python train.py --n_layer=13 --d_model=512 --n_experts=24 --experts_per_token=3 --d_expert=112 --d_shared_expert=0 --activation="swiglu" --moe_layers=[0, 1, 2, 3, 4, 5, 6, 7, 8, 9, 10, 11, 12] --router_score="sigmoid" --normalize_top_k=false --routed_scale=1.15 --balance_loss=0.0195 --balance_bias=false --router_bias=true --init_std_router=0.00821 --lr_router=0.000581 --n_head=8 --n_kv_head=8 --head_dim=64 --vocab_size=32768 --norm="rmsnorm" --norm_place="pre" --norm_eps=1e-05 --positions="learned" --qk_norm=false --attn_scale=0.125 --tie_embeddings=true --parallel_block=false --init="normal" --init_std_qkv=0.0324 --init_std_o=0.0324 --init_std_up=0.0324 --init_std_down=0.0324 --optimizer="adamw" --lr=0.00057 --lr_mult_up=0.655 --beta1=0.9 --beta2=0.98 --lr_head=0.00398 --warmup_steps=221 --schedule="wsd" --decay_fraction=0.875 --decay_shape="linear" --final_lr_fraction=0.1 --batch_tokens=65536 --seq_len=1024 --doc_mask=true --train_tokens=613600000 --steps=9363 --dataset="wikipedia_en"
Below are experts of layer 9 (counted from 0) of a mixture-of-experts language model. Rows are named router (the router's row for the expert), gate (a neuron's input weights, with its number), up (a neuron's input weights, with its number), down (a neuron's output weights, with its number) and show model dimensions 128-255. Each number is 200 + 40 x the weight over its row's rms, rounded and kept within 0 to 999.
After each expert's rows: "comes after" lists some tokens at least twice as common just before its tokens as in all text; "comes before" lists some tokens at least twice as common just after its tokens as in all text. This comes from a sample of Wikipedia text that the model never trained on. Tokens count by the router's weight.

# expert 2
router,155,190,222,146,182,171,233,180,202,224,193,186,232,235,176,234,257,219,201,266,189,233,200,171,239,164,219,185,223,229,262,187,128,152,223,168,180,280,222,201,130,226,235,233,228,157,160,180,230,244,210,173,189,232,226,155,264,255,264,144,212,184,185,170,175,185,216,238,299,165,202,273,202,237,189,205,144,189,223,275,168,241,242,235,185,163,285,215,194,156,317,151,313,179,221,205,153,268,231,229,151,270,192,157,203,232,225,263,184,70,125,239,159,146,204,241,134,214,236,185,179,206,143,208,127,216,166,137
gate0,161,204,186,203,196,161,145,135,239,233,154,252,141,264,199,205,129,263,157,179,253,220,227,197,271,217,255,167,179,232,145,157,215,307,213,272,240,174,141,165,178,149,245,255,158,263,192,118,210,197,202,271,232,290,230,197,247,172,210,155,218,214,202,170,165,248,179,165,202,184,193,192,220,124,218,199,202,139,132,159,225,182,150,200,172,230,243,155,200,124,184,206,193,191,194,154,140,167,197,232,263,230,142,190,220,173,167,246,199,201,205,164,231,156,150,176,149,177,123,175,178,188,175,218,162,227,174,84
up0,218,115,197,168,222,219,236,231,178,160,112,233,163,194,182,235,181,94,296,203,211,209,247,156,192,171,207,233,111,167,152,247,233,176,239,163,260,206,160,141,226,193,235,237,233,161,184,219,210,215,232,189,208,214,187,190,256,284,169,205,240,168,233,150,216,155,176,156,250,224,205,95,157,222,280,219,245,213,230,246,95,260,277,203,155,178,183,169,261,210,234,228,247,125,168,230,219,242,145,305,154,198,175,260,290,278,139,163,167,219,141,150,130,118,190,126,120,179,185,168,142,242,150,267,201,187,188,146
down0,168,191,234,195,145,214,248,228,207,143,174,180,162,179,187,216,224,233,178,149,281,259,148,158,191,175,205,195,261,165,217,216,197,145,164,216,131,153,202,195,176,255,118,203,217,251,151,208,135,153,206,113,95,213,205,224,131,237,182,267,168,184,215,182,238,192,211,209,239,215,213,232,162,136,181,187,184,145,206,194,257,138,229,137,221,203,278,251,198,260,173,156,184,225,163,213,191,183,196,149,186,234,225,185,235,185,237,141,156,194,199,259,196,229,223,223,232,222,189,206,173,181,223,171,218,194,210,302
comes after: " ", "2", "–", "\"", " October", " November"
comes before: "0", "2", "9", "1", "–", "th"

# expert 13
router,211,193,167,153,197,166,185,173,175,201,238,122,202,188,189,226,261,221,166,227,134,177,211,168,192,154,149,203,183,228,158,200,158,265,198,169,230,238,247,226,193,204,157,288,157,245,183,160,157,306,223,296,145,171,198,164,291,210,196,159,215,165,175,206,160,239,208,233,237,186,182,223,234,153,213,220,151,198,219,171,177,189,238,238,204,144,202,272,229,145,169,199,134,212,237,222,178,225,172,196,207,226,262,227,205,150,238,202,175,33,262,150,163,192,142,224,218,271,236,152,218,192,182,208,197,179,173,187
gate0,240,92,217,221,154,237,186,197,257,238,262,175,176,131,170,204,234,206,171,153,118,181,237,258,285,231,213,242,243,244,220,166,165,248,172,201,227,209,222,193,199,226,239,136,186,191,176,177,212,239,227,203,218,125,229,224,299,248,192,211,167,174,128,282,187,188,228,274,213,185,142,145,237,155,223,237,146,222,224,217,231,163,206,151,236,204,284,226,139,174,214,197,191,120,180,215,147,282,205,156,198,105,243,188,154,223,186,195,143,165,248,175,128,178,163,176,264,282,113,214,103,239,165,241,192,210,153,225
up0,259,149,179,208,179,227,187,218,235,226,185,187,135,162,168,187,259,205,169,180,259,245,184,197,155,188,112,228,182,137,243,164,194,259,93,163,242,176,201,225,165,164,147,212,248,213,171,183,232,152,245,192,171,186,266,234,231,241,201,206,109,231,254,224,315,264,224,184,245,227,255,142,174,232,228,159,225,291,138,180,237,203,234,148,231,271,292,198,160,212,181,138,153,271,174,184,192,188,263,193,213,222,252,268,270,146,150,223,191,230,176,141,215,135,172,232,167,226,206,185,183,254,194,190,242,198,198,192
down0,181,287,194,214,142,258,138,237,204,227,164,241,234,216,182,225,168,209,211,246,211,130,184,201,261,176,162,216,166,147,319,203,181,142,252,131,292,252,193,242,241,171,161,226,217,207,174,253,212,213,195,205,209,168,228,156,260,206,219,186,207,222,184,248,226,228,179,163,173,247,221,141,252,157,147,222,229,204,217,179,208,145,189,182,185,190,221,171,180,109,237,228,227,223,149,194,191,157,222,217,175,210,195,234,152,177,170,268,205,200,158,162,181,167,168,158,188,192,197,188,104,274,161,266,156,201,162,206
comes after: "0", "9", "1", "8", "2", "7"
comes before: "1", "2", "8", "9", "7", "5"

# expert 6
router,166,167,191,91,210,205,222,109,201,153,237,164,160,218,199,233,228,189,188,213,190,224,206,149,239,195,143,205,183,198,246,255,230,182,237,142,202,217,263,184,241,106,193,292,193,251,198,196,170,264,170,235,191,202,198,219,204,177,254,179,193,167,203,181,231,194,115,168,261,260,153,231,188,183,220,220,158,244,167,226,210,223,184,230,228,229,217,195,190,184,130,174,217,200,255,228,162,199,175,183,117,285,171,201,212,238,196,287,308,73,148,182,177,130,142,210,244,251,219,150,205,158,222,179,210,223,133,161
gate0,250,175,178,182,145,198,204,229,201,189,172,278,165,186,129,189,197,234,180,93,185,244,155,249,210,193,225,158,197,166,244,159,231,213,174,202,200,252,242,192,179,286,194,179,173,199,252,204,269,184,140,282,188,160,188,194,191,217,215,248,271,226,190,289,214,270,272,192,285,189,222,166,335,130,213,173,145,270,239,245,223,219,190,196,180,236,215,228,214,169,201,194,185,230,241,188,194,191,182,188,188,199,236,207,222,161,194,231,204,214,145,146,204,161,205,161,223,267,151,181,193,180,239,252,181,168,163,251
up0,193,136,166,209,236,217,189,214,179,253,215,222,156,222,167,184,179,305,174,152,114,139,153,228,186,180,211,152,238,141,105,183,208,172,181,204,213,207,260,208,200,207,189,153,122,295,151,193,186,238,185,217,191,171,233,218,218,213,142,207,255,234,146,151,241,149,173,194,231,219,205,152,200,126,128,148,220,245,246,221,198,227,149,167,236,214,179,182,209,247,146,180,157,158,248,172,251,256,160,145,159,162,247,274,215,250,249,254,243,187,225,210,254,227,194,210,208,169,195,228,160,247,197,199,214,285,212,212
down0,214,289,233,153,231,239,218,205,178,180,221,183,225,171,166,150,158,237,165,169,189,213,201,207,149,171,158,217,205,260,250,128,247,190,289,304,208,207,133,180,214,221,225,187,212,143,144,260,168,121,205,201,137,163,210,173,179,222,175,245,227,227,200,221,245,112,250,219,214,262,134,218,215,194,179,95,245,223,222,160,174,215,174,209,191,146,213,130,229,228,190,253,134,167,184,248,251,123,147,126,187,182,171,207,218,231,168,237,223,212,185,146,173,171,205,134,173,216,171,142,226,259,161,260,164,203,226,155
comes after: " ", "1", "2", " in", " on", " ("
comes before: " the", " ", "1", "9", "2", "0"

# expert 12
router,146,185,297,198,173,211,245,200,137,271,226,151,195,238,240,161,191,240,176,229,215,203,96,186,196,193,170,232,198,202,144,161,214,209,223,182,186,237,178,192,143,249,149,215,218,144,272,249,170,277,244,261,259,166,168,212,218,226,256,170,280,123,252,246,215,263,204,287,227,189,123,296,223,164,218,163,219,140,177,193,171,166,189,200,171,212,283,299,169,192,250,244,177,153,219,181,217,178,174,218,157,233,168,181,176,222,249,255,226,41,229,225,258,165,255,202,167,228,244,161,187,224,136,222,148,193,193,156
gate0,205,200,259,236,186,201,263,163,153,172,170,209,222,191,166,143,191,204,214,271,108,191,211,249,163,215,181,137,226,184,246,49,194,314,210,256,300,210,215,304,181,178,272,136,201,164,153,214,219,184,189,204,294,276,189,231,210,182,206,126,209,207,246,180,257,285,188,199,232,230,153,245,202,181,166,149,194,212,158,181,282,146,214,183,299,290,255,172,163,189,298,204,145,202,206,234,145,203,196,230,223,291,182,201,145,124,213,245,166,226,259,165,207,208,97,171,161,224,154,238,204,221,184,162,213,196,256,192
up0,212,238,259,173,201,163,211,204,179,218,187,147,162,197,237,177,178,175,175,253,190,196,246,193,217,207,162,243,213,194,206,242,163,251,278,273,213,248,216,198,216,177,166,244,194,185,261,220,143,252,236,183,270,141,142,162,212,197,216,205,190,161,229,206,217,199,215,216,226,266,168,187,137,185,243,266,218,180,155,180,270,220,251,215,178,247,206,236,179,126,225,187,238,236,199,189,203,234,199,193,150,225,154,149,194,160,203,166,188,211,152,185,189,184,176,225,280,247,247,141,266,184,182,223,239,189,227,174
down0,155,143,202,284,218,228,200,154,182,209,183,153,198,180,225,183,194,219,221,207,96,158,178,257,174,255,171,258,164,217,190,110,250,181,214,205,210,253,196,214,221,193,166,136,178,255,282,167,196,270,226,183,159,197,231,255,133,232,175,172,231,290,182,255,275,162,139,236,198,285,236,136,173,246,201,117,248,231,217,186,181,208,199,214,173,259,231,102,95,232,203,182,181,185,246,242,180,243,242,95,221,247,277,158,206,188,221,221,168,158,188,212,218,188,222,171,173,125,231,290,192,163,241,218,225,249,161,242
comes after: " in", " ", " of", " at", " New", " from"
comes before: ",", ".", "\n", ".\n\n", "°", " University"

# expert 19
router,201,252,168,170,179,162,181,138,164,220,242,146,174,274,186,300,243,224,158,293,139,137,232,208,289,150,153,189,203,211,188,200,192,219,191,131,268,273,202,156,152,144,159,174,182,177,283,190,157,218,214,254,180,246,213,172,264,198,173,218,186,134,203,197,230,197,266,210,231,175,148,288,260,156,183,162,138,199,140,169,189,219,197,210,203,148,236,189,192,175,177,119,166,232,197,198,156,129,259,190,193,197,229,196,217,167,238,172,208,46,247,147,168,188,154,203,185,197,227,147,153,220,211,155,243,209,187,193
gate0,165,157,201,235,184,250,214,177,255,220,165,213,106,193,149,198,135,149,206,252,214,157,255,226,126,201,140,177,241,270,249,188,196,176,187,199,222,207,177,145,169,274,159,205,186,136,291,169,158,179,105,160,192,233,209,238,232,164,225,231,217,231,239,192,88,150,210,208,180,212,163,259,144,137,161,167,150,155,144,204,248,181,195,198,256,199,269,158,155,233,279,155,201,241,213,228,179,121,281,205,170,158,158,165,305,200,199,204,206,158,187,126,145,191,163,192,186,215,294,177,271,289,221,174,196,158,209,207
up0,176,151,156,170,254,232,225,224,175,184,177,269,206,226,124,162,263,156,197,157,180,193,148,219,186,171,187,210,224,141,204,193,168,213,214,282,200,148,154,214,156,240,182,232,163,164,173,256,225,229,174,286,249,310,173,211,215,199,148,109,249,145,173,258,223,229,210,172,269,268,205,230,180,213,183,248,235,144,233,203,201,210,226,243,220,216,199,196,205,123,151,185,209,182,215,138,142,194,175,214,118,217,160,265,205,193,171,234,211,198,163,180,218,230,113,191,115,146,233,194,165,164,164,262,170,174,203,202
down0,159,262,231,171,178,163,164,192,226,249,168,153,249,273,197,218,204,215,197,259,141,159,215,190,209,212,288,228,213,244,178,149,178,219,184,152,160,159,283,179,165,162,145,200,254,306,162,210,179,198,221,190,171,157,181,144,138,201,237,192,139,108,197,219,197,206,189,254,199,215,177,242,225,228,237,211,237,189,176,138,174,248,244,219,209,169,249,113,142,212,237,243,188,207,236,114,184,222,338,147,207,175,253,219,192,209,201,144,201,174,194,188,193,189,204,221,232,172,189,149,260,238,207,139,230,170,268,188
comes after: "0", "-", "9", "|", "1", "2"
comes before: ":", " |", "\n", "2", "9", "==\n"